Below are experts of layer 2 (counted from 0) of a mixture-of-experts language model. Rows are named router (the router's row for the expert), up (a neuron's input weights, with its number), down (a neuron's output weights, with its number) and show model dimensions 384-447. Each number is 200 + 20 x the weight over its row's rms, rounded and kept within 0 to 999.
After each expert's rows: "mostly gets" lists some tokens that are sent to it at least half of the time; "comes before" lists some tokens at least twice as common just after its tokens as in all text. This comes from a sample of Wikipedia text that the model never trained on. Tokens count by the router's weight.

# expert 17
router,204,160,183,224,245,187,205,170,193,209,193,156,175,226,227,209,172,189,177,177,178,210,188,217,189,205,213,200,210,198,233,204,176,165,239,191,192,179,207,213,177,239,233,229,206,177,217,193,200,195,192,196,206,224,206,210,231,213,208,211,202,204,199,228
up0,206,177,198,193,218,195,230,191,194,201,228,182,181,208,221,187,209,187,210,196,216,205,195,187,213,171,182,170,193,217,180,192,194,218,153,216,198,209,196,182,172,255,239,248,212,215,209,224,220,193,199,215,189,192,205,190,207,220,198,230,209,199,227,186
down0,176,206,188,161,229,221,210,165,237,167,189,215,233,175,189,218,215,210,178,212,193,201,211,212,250,240,211,185,176,185,196,195,206,208,209,173,187,204,212,181,220,220,175,177,212,202,196,194,186,228,221,181,222,187,204,207,194,203,178,216,213,197,206,205
mostly gets: " 0;", " —", " -", " –;", " —;", " 1;"
comes before: "\n", " ", " 0", " 1", " 0;", " 2"

# expert 32
router,241,185,195,212,190,164,233,191,127,177,202,204,234,189,171,179,182,205,190,213,176,220,181,201,172,215,222,176,236,201,201,193,196,197,221,174,170,224,213,225,187,244,150,193,210,168,194,190,197,177,167,196,191,169,203,200,217,210,168,123,187,194,197,212
up0,225,188,202,184,198,224,190,223,210,174,174,195,194,214,195,201,175,226,231,169,225,172,194,200,190,192,184,171,160,189,196,199,243,196,178,196,212,206,205,205,196,223,184,222,163,195,183,211,175,193,197,214,181,200,193,185,203,205,169,229,183,183,223,220
down0,186,229,164,218,202,238,188,193,173,214,229,240,198,202,218,211,212,205,223,235,181,214,212,212,184,182,190,180,208,207,183,224,184,212,194,237,187,160,190,192,221,229,200,201,214,215,220,197,211,190,175,220,199,213,178,188,238,193,211,204,215,208,214,203
mostly gets: " used", " built", " use", " moved", "ized", "ations"
comes before: " to", " in", " of", " and", " by", " that"

# expert 11
router,237,158,180,235,195,165,228,160,217,182,204,183,222,221,179,166,197,198,201,184,193,210,183,194,208,162,190,182,187,226,214,211,198,163,212,195,195,191,212,214,159,216,199,195,202,167,234,192,190,204,194,191,186,186,171,197,206,230,187,186,213,185,221,199
up0,223,207,215,213,191,236,179,165,170,251,189,213,226,228,245,209,193,227,220,166,216,215,202,241,223,192,214,154,207,172,180,197,182,216,224,204,217,207,173,173,204,216,216,206,209,232,217,213,193,242,181,213,248,200,198,218,216,182,187,205,209,180,205,205
down0,209,218,209,210,189,213,209,202,221,187,176,216,196,183,198,186,216,179,226,223,210,197,178,187,221,218,161,192,182,206,186,241,189,193,177,202,174,209,236,217,184,196,217,213,206,205,177,162,209,177,181,200,195,197,200,211,191,228,198,195,170,204,170,220
mostly gets: "s.", "),", "a.", "a,", "er,", ")."
comes before: "\n", " and", " The", " which", " but", " who"

# expert 8
router,225,165,182,220,235,204,189,179,173,201,200,166,189,224,205,161,172,237,190,170,186,211,218,200,196,184,209,199,214,189,207,184,228,192,192,185,199,189,232,214,184,206,180,176,207,157,211,209,200,188,200,195,215,204,207,216,246,232,197,197,218,196,222,214
up0,207,255,186,223,218,191,198,216,196,217,187,217,176,219,202,175,201,187,202,174,172,181,212,211,213,192,214,203,190,200,221,213,177,201,194,161,199,186,222,197,178,200,194,220,180,174,176,183,164,198,195,169,223,233,198,198,187,186,211,202,197,181,172,207
down0,161,206,207,170,179,168,182,189,187,212,231,215,172,219,218,196,219,193,192,203,206,156,185,204,231,183,201,216,242,211,196,183,192,209,209,174,200,191,176,214,160,218,166,193,179,209,181,232,219,202,238,176,195,215,224,213,193,221,192,200,208,238,181,199
mostly gets: "-", " ", " Sir", " president", " Mar", " professor"
comes before: "|", "-", " •", " Coordinates:", " Country:", " Genus:"

# expert 25
router,200,191,212,226,232,204,212,193,198,192,202,190,203,232,209,173,185,186,193,202,186,200,213,170,181,196,224,190,215,215,215,211,182,183,210,210,216,213,218,207,188,192,200,193,207,187,190,192,219,173,167,176,202,199,184,239,186,216,223,201,199,204,197,209
up0,178,186,199,184,158,200,190,201,172,231,180,164,209,209,185,177,179,189,213,221,236,156,225,193,197,213,208,171,165,204,220,179,202,219,212,220,206,201,206,203,208,189,209,213,192,237,186,184,192,197,193,180,202,238,222,180,207,216,205,196,185,178,186,231
down0,182,202,205,237,176,193,174,192,247,226,194,177,206,172,196,163,195,169,180,182,180,186,201,219,163,201,233,216,232,218,206,175,205,191,215,197,182,188,200,218,218,165,215,206,205,235,175,171,209,204,199,208,226,186,209,193,189,167,185,205,226,196,208,242
mostly gets: " a", "==", " L", " an", " N", " P"
comes before: "-", "|", "=", " also==", "Personal", "L"

# expert 37
router,220,161,203,213,206,220,181,198,201,203,202,157,230,210,230,209,178,156,198,205,189,257,192,194,159,204,239,188,194,192,202,192,195,197,222,195,175,198,218,161,222,187,185,183,201,200,217,192,169,175,219,236,190,170,194,205,187,196,187,177,201,164,227,201
up0,238,195,195,192,181,186,178,191,194,180,215,223,168,214,196,214,183,195,217,194,199,228,195,197,193,227,160,209,201,181,193,199,242,182,207,160,218,186,191,190,210,175,214,181,198,220,190,216,185,188,187,221,194,234,213,185,171,203,245,190,175,220,230,188
down0,192,213,213,171,231,189,182,221,201,177,190,231,210,182,179,217,154,185,218,192,198,167,188,196,225,212,195,183,224,180,184,173,203,215,212,236,174,184,169,189,166,208,206,233,178,172,179,178,210,225,196,236,224,192,194,209,220,163,185,200,215,212,187,183
mostly gets: " that", " he", " which", " it", " who", " It"
comes before: " was", " he", " the", " is", " it", " had"

# expert 30
router,191,186,216,232,224,176,209,192,170,193,194,189,192,200,177,217,188,189,211,196,184,209,185,196,186,156,207,178,233,218,228,185,145,204,190,182,186,239,198,159,184,207,204,174,215,188,205,195,202,174,194,203,187,184,156,225,204,214,202,185,184,189,198,199
up0,179,182,212,191,187,208,220,218,159,193,162,205,183,199,210,196,208,226,205,202,215,171,204,214,205,197,203,189,188,189,181,199,205,219,197,226,205,190,198,171,197,186,192,175,177,210,204,240,240,230,190,219,203,146,190,203,211,194,170,199,195,181,190,237
down0,215,178,242,177,201,205,160,184,179,186,194,193,194,193,145,198,209,203,156,241,190,218,212,187,164,187,178,169,199,207,220,214,228,185,208,222,197,196,179,231,155,191,169,205,195,193,190,207,195,171,189,186,187,216,215,192,196,198,190,194,194,202,196,223
mostly gets: " work", " head", " role", " position", " Minister", " Court"
comes before: " of", "ing", "ed", " to", "s", "."

# expert 24
router,245,183,192,184,216,190,202,206,212,188,196,206,213,226,188,195,180,186,196,187,209,205,187,198,169,193,224,189,215,237,191,175,175,152,195,210,213,220,229,176,167,235,188,242,235,166,196,174,213,183,219,178,187,218,167,230,198,202,195,183,151,201,161,206
up0,197,214,195,211,175,195,230,205,194,238,215,190,213,230,193,235,233,150,165,191,209,191,189,196,229,198,180,142,196,238,204,158,225,172,188,206,202,151,207,154,197,180,191,203,203,234,214,166,239,209,199,221,187,201,222,176,197,220,222,174,207,193,222,198
down0,174,210,197,210,199,205,187,190,196,213,170,184,180,184,190,191,169,191,201,208,210,229,175,192,227,224,219,201,176,196,209,173,196,212,196,238,197,188,198,197,190,201,187,220,231,197,205,227,209,189,213,212,190,177,215,245,211,196,184,184,173,208,192,164
mostly gets: " season", " team", " League", " film", " series", " game"
comes before: " |", " of", " in", " and", ".", " for"

# expert 29
router,230,173,213,230,229,173,201,155,193,202,183,191,171,237,219,195,183,217,174,173,216,197,202,185,161,193,244,215,244,193,212,212,201,164,214,193,186,208,188,171,184,207,168,195,187,195,200,197,210,203,194,162,201,201,203,210,232,229,190,200,200,191,169,201
up0,199,205,183,229,213,154,186,171,194,198,227,161,178,197,206,196,181,195,209,193,187,200,234,218,209,177,216,187,203,188,183,198,168,203,181,210,199,202,194,233,191,188,201,201,210,209,166,177,224,263,167,189,205,201,200,174,224,193,197,215,213,203,200,176
down0,211,190,210,215,187,233,179,167,157,242,163,213,203,210,223,187,213,209,189,210,222,200,212,205,184,206,203,170,194,207,223,212,222,223,188,193,212,225,204,197,208,214,193,179,221,203,207,234,171,202,182,221,183,201,199,184,217,205,192,171,199,215,189,234
mostly gets: " ", " 0", " 1", " 2", " 4", " 6"
comes before: " |", "|", " /", " JPL", ".2", "–5"

# expert 21
router,183,191,177,214,183,192,234,171,195,188,201,152,197,195,226,151,200,194,164,203,139,205,166,203,210,208,225,180,191,172,225,212,221,205,212,173,148,202,233,246,193,204,185,196,193,214,191,183,160,208,201,177,199,222,212,199,192,222,207,154,238,203,205,187
up0,182,183,226,169,192,182,215,231,177,207,220,200,173,231,198,179,241,181,182,178,197,206,185,217,176,224,204,207,202,228,237,192,212,230,205,192,220,220,189,187,225,216,173,205,212,214,203,172,220,213,188,178,169,231,215,227,202,218,213,208,214,250,198,216
down0,188,213,206,199,175,210,182,183,186,200,191,206,193,210,209,214,178,210,179,212,139,216,194,207,200,147,226,212,238,169,197,216,192,238,212,215,206,225,196,219,208,228,213,183,193,156,229,173,259,219,199,216,204,187,183,217,238,240,204,193,204,185,203,209
mostly gets: " In", " during", " over", " between", " after", " into"
comes before: " the", " a", " his", " an", " its", " their"

# expert 34
router,236,209,195,213,178,191,190,191,188,189,189,194,175,233,202,148,169,210,195,189,189,235,177,221,217,196,235,179,233,251,196,183,162,179,214,193,221,211,252,201,203,198,163,206,214,203,222,191,220,176,209,197,191,231,207,203,202,214,210,215,188,226,156,222
up0,207,251,173,203,200,175,220,189,179,160,191,179,184,251,214,183,178,166,220,201,193,151,228,183,267,241,168,184,224,219,207,194,191,193,198,220,197,218,199,218,206,177,212,191,228,205,212,187,193,198,189,177,223,187,197,223,200,199,206,130,200,211,188,221
down0,183,178,183,212,197,227,205,223,194,184,233,225,223,194,187,226,170,246,245,195,167,216,193,196,216,199,212,210,196,239,209,247,198,189,214,215,203,179,184,190,183,224,201,192,189,190,161,199,194,177,213,202,193,229,199,196,209,173,191,217,196,209,207,221
mostly gets: " District", " School", " town", " County", " City", " House"
comes before: " of", " and", " in", ".", ",", " was"

# expert 0
router,204,199,175,207,228,207,197,182,200,184,205,209,202,219,185,194,199,179,211,220,209,214,185,200,197,214,235,182,214,208,213,215,196,184,205,181,165,199,202,206,178,219,197,209,214,182,226,198,185,222,151,217,169,199,193,205,254,184,195,186,221,198,217,216
up0,232,201,174,232,194,202,218,180,221,174,192,172,225,180,191,228,201,225,196,176,199,198,182,190,205,201,204,200,203,189,191,192,205,193,189,159,203,209,190,210,198,160,200,190,195,200,176,190,193,232,206,215,212,173,183,185,159,231,164,188,208,217,185,186
down0,185,196,193,214,165,200,205,212,230,194,168,196,185,208,178,192,189,224,164,214,184,172,202,177,244,195,174,190,217,224,211,176,215,208,160,187,179,223,214,199,200,225,202,200,186,186,179,192,218,196,197,192,207,169,202,207,192,207,185,204,165,224,194,215
mostly gets: "==", "===", ").", " ==", "s.", " ==="
comes before: "\n", "|", "-", " The", "The", " He"

# expert 10
router,235,202,205,200,225,187,180,201,178,173,213,167,192,216,208,192,193,190,200,160,183,201,201,202,211,173,219,205,245,218,221,219,193,163,218,180,214,206,224,217,174,212,195,226,192,208,194,183,176,195,229,185,191,234,202,195,231,228,198,203,201,205,226,228
up0,200,226,219,198,203,197,195,199,209,156,190,181,189,211,207,170,193,189,242,187,181,202,207,184,208,208,194,222,207,227,244,222,202,249,215,225,226,181,203,232,211,204,198,186,258,199,228,174,209,192,230,197,192,198,198,243,231,197,202,220,233,215,202,215
down0,178,213,183,172,193,222,216,177,197,188,202,184,169,196,183,218,221,197,228,184,182,198,203,209,214,211,178,167,225,201,223,190,197,163,189,198,176,172,238,216,218,218,200,192,219,169,209,185,198,172,166,219,202,224,186,218,210,189,183,196,187,203,165,223
mostly gets: ")", ").", "|---|---|---|---|---|---|", " –;", " mi)", "|---|---|---|---|---|"
comes before: "\n", " ", " 0", " —", " MPC", " 1"

# expert 13
router,235,188,192,195,210,187,206,177,220,178,175,180,202,186,176,191,202,206,188,158,178,192,185,205,228,228,212,204,226,183,217,204,185,148,199,185,204,219,217,196,170,241,206,207,197,218,183,172,176,229,197,208,176,211,193,197,210,229,171,173,191,188,171,230
up0,182,189,206,164,172,179,201,201,247,187,198,211,219,192,233,200,173,174,198,241,210,218,196,196,171,210,240,228,184,201,192,197,185,200,221,202,195,216,207,164,182,204,233,211,195,192,218,184,217,187,182,217,185,215,208,185,173,184,205,221,159,226,217,210
down0,216,166,194,178,172,210,205,216,201,152,168,176,172,197,218,199,217,219,175,210,218,191,180,205,184,177,200,210,246,198,233,252,192,206,189,150,186,219,198,208,258,201,210,191,199,228,205,207,179,236,227,218,186,164,210,210,178,227,189,194,226,211,189,213
mostly gets: " 4", " 10", " 12", " 7", " 5", " 14"
comes before: " |", "3", "5", "8", "2", "4"